From a checkpoint of a small mixture-of-experts model trained on Wikipedia: 9 layers, width 192.
Below are experts of layer 4 (counted from 0) of a mixture-of-experts language model. Rows are named gate (a neuron's input weights, with its number), up (a neuron's input weights, with its number) and show model dimensions 0-191. Each number is 128 + 32 x the weight over its row's rms, rounded and kept within 0 to 255. Numbers have three digits each.
Before each expert's rows: a language model's description of what the expert responds to. This comes from a sample of Wikipedia text that the model never trained on.

# expert 0
Description: First digit or character of numbers and codes after a space, dash, slash or parenthesis, such as the 1 in 100, 2010, FOE-57.
gate2:164082113126163101174113133158130076092070184162155150170083113120175113110127176123149120158097153153222092118049157161101152183099177072095105156163162082044093107120146111145145133130141143112131105074137147134133118134116097126086129130130145134129139129092101108124158079125152131103189134097160067157156089127169108156192154127215117119155123107106147157185167119099144136043138210104149098157114143132091173138102147119096059092155105171164169117122097128096124114157148058122089122146173109145168150133096112146106074100139128146118102087147134175154146103133144102137
up2:128112100137168146113082145165157166113131105121124147090138107164124129133147117108178073095147177141157127096199104096170151079123180098103124219158124172137140160174117182107067107099147192147124168101083111172132123129160111222101137146134161116144110153099088160163106137110178163166108085168102164164144084112113064128086116136139129141153135146134168166155143086115140191146208176114081151152109121145096134139054097098131082141142133116135069138206151162170124114137151141116177119083147166127134129108172089119145135192069122157089153091177103115098142131093116141170

# expert 11
Description: Commas and other punctuation right after a name or word ending, as in "from Derby," or "Charles Mann,", and Latin-style endings.
gate1:120168050150103144176139097133088126107095132130059168151154067127140106125131134108159118162095170114140101080105155150090103118124128101134099092067099169155181158066145132153177178140108189139219122113143091160104111176150130162129145056110141119089087171093145191122143132119122111160148084098101145086203120144169128117150128176177115078144115113156084153154117144149149124129144149101159100139132103098131079129127106159135198150117119048169105114141158165087134093143100120064111124113145097146184098212193184159127145129142121108148114131111158128149151131170195093141
up1:113158094130117177132077095126162138107119112135103098099100151177111145143082125082101154169144139138105115069136074168126137134136157136083127238170102095148149121122130142159079142102128111123141122144134140188156136125114112073150120108010062255087101052108094141090161148076172145129082159172143151205138118128114128143146141117195154168073103100153123122126176101122128152190148128191163120182132130149136134157112157167136183133099172094119124158142123075130150099122134130115152148085115101122143137109159153129145096149143139169132123141076087128133140122163141113144

# expert 8
Description: Zeros and middle digits inside years and numbers, plus mid-word syllables and suffixes, such as 2023, 2006, Gaulle, nickel, rising.
gate2:139087106168065134121099137148121158117112225102141152148164126127128141076149128122140173150114088154158159110075103125099099146098123150110096162129174167155132098120124101161045136108142114125101091023147116121101142182139078109145120182167157146147144127142155170085146107087186080120132193168168107116076148112098153089149131134127108161141130167158098145108183084134059197105146086079162140120110152112071137132127136168085110105156137143130085101118121124102198152121106186177149119172164112139114097116112105181129176218145089093114082151110155132121118091091099089143
up2:093153109115151109128137091071126061174110118143157160137125129108108121145113106144123116068126133111092083105100106118097122115103113097165138101007148070097156133145160128073125078105126098105166131154167129130081175145143192107110119125132115134215073087117109157127118147195068131185132082111175110117090150194117125153122143110119066159084165081117109137089159134182163094149109122077133062125116135128175130158098122111138135166138130168071094115094093132090072095051170137050079100102128149134192177152117103162139129137140098118116142168112123136152167102102151148128

# expert 3
Description: Digits inside years and numbers, especially in tables, plus pieces of Russian, Japanese, Thai and other transliterated or non-Latin names.
gate3:121169152111143157143101090144148180079170099130115160123174107065088148120131068147151092104083121105124186130143120194195138162107146142099122169065098144141096165095185161184122139081078136158094133139143092128130131125080080111118124181115104160122098123097072150105118076128120136182134183079137131145094135133109138119121132161109138128107143185165161096162189129135120133183137079153143128179129106127115141099132187110135187139114141135155137128105157139150101024217180135116132162123123135125160097125105131131114125049131121145121065158061104169139083122116186049117
up3:128129129152117078105141174122089087157099143133195128133150141156143217104100153211154139115122125119142111114132150108111101103154110141158109077170176100108187153158055094101136109140154079135126184132125156148131146117190166082157157125180178119109153111127211069201132155165182134085154131155148141129104134127132124088164113091138114123146113071063092169054058083135167163109122163081091086148113089135134133127172114134112091112159091151125117141138085122158147166077117111103120136107171138072114169129159118147141134159131178098148181134115136058139130151122067172174

# expert 5
Description: Sentence-final periods, unit words like km, ft, kg, and the abbreviated genus period in taxonomy lists, e.g. "Species: A.".
gate1:080134119084125159161115057131131043099128142113101102178097163139087154099144110124182127099098145127117114142127107101101207137118180158096131109121137118122085104118118090117120123114118132104210119137117162176151144166142175176097103169128021112123103139148152151109146124144143103128116098096116097148171079126114161098181168147140092120076160142166105153130094121128207123110073112190187127164161134177125121161114132167158131128072133146091119134072081135122140114102059111153191120148179087163122106137069038174134183137171158165178109097134151138112132150143110120091
up1:175107150143121168096137149139120159160150113136132180116119113090111181133122129109153144124184158132077088135097127119142079143143120076175115131164153171118138135121049091063149139203115148179147120078120117147114167088114154114113142102116129121170119126112118116181138132120067169109123131049129157142087113083162142128102118088128171119151026129094181115077106083131136104135175145079141155174131119111060124146218158132102081155128197118158109114200155124087140085135162138092087132157102084075108122129114134108100147187111095079119139207073125142140139069164136107130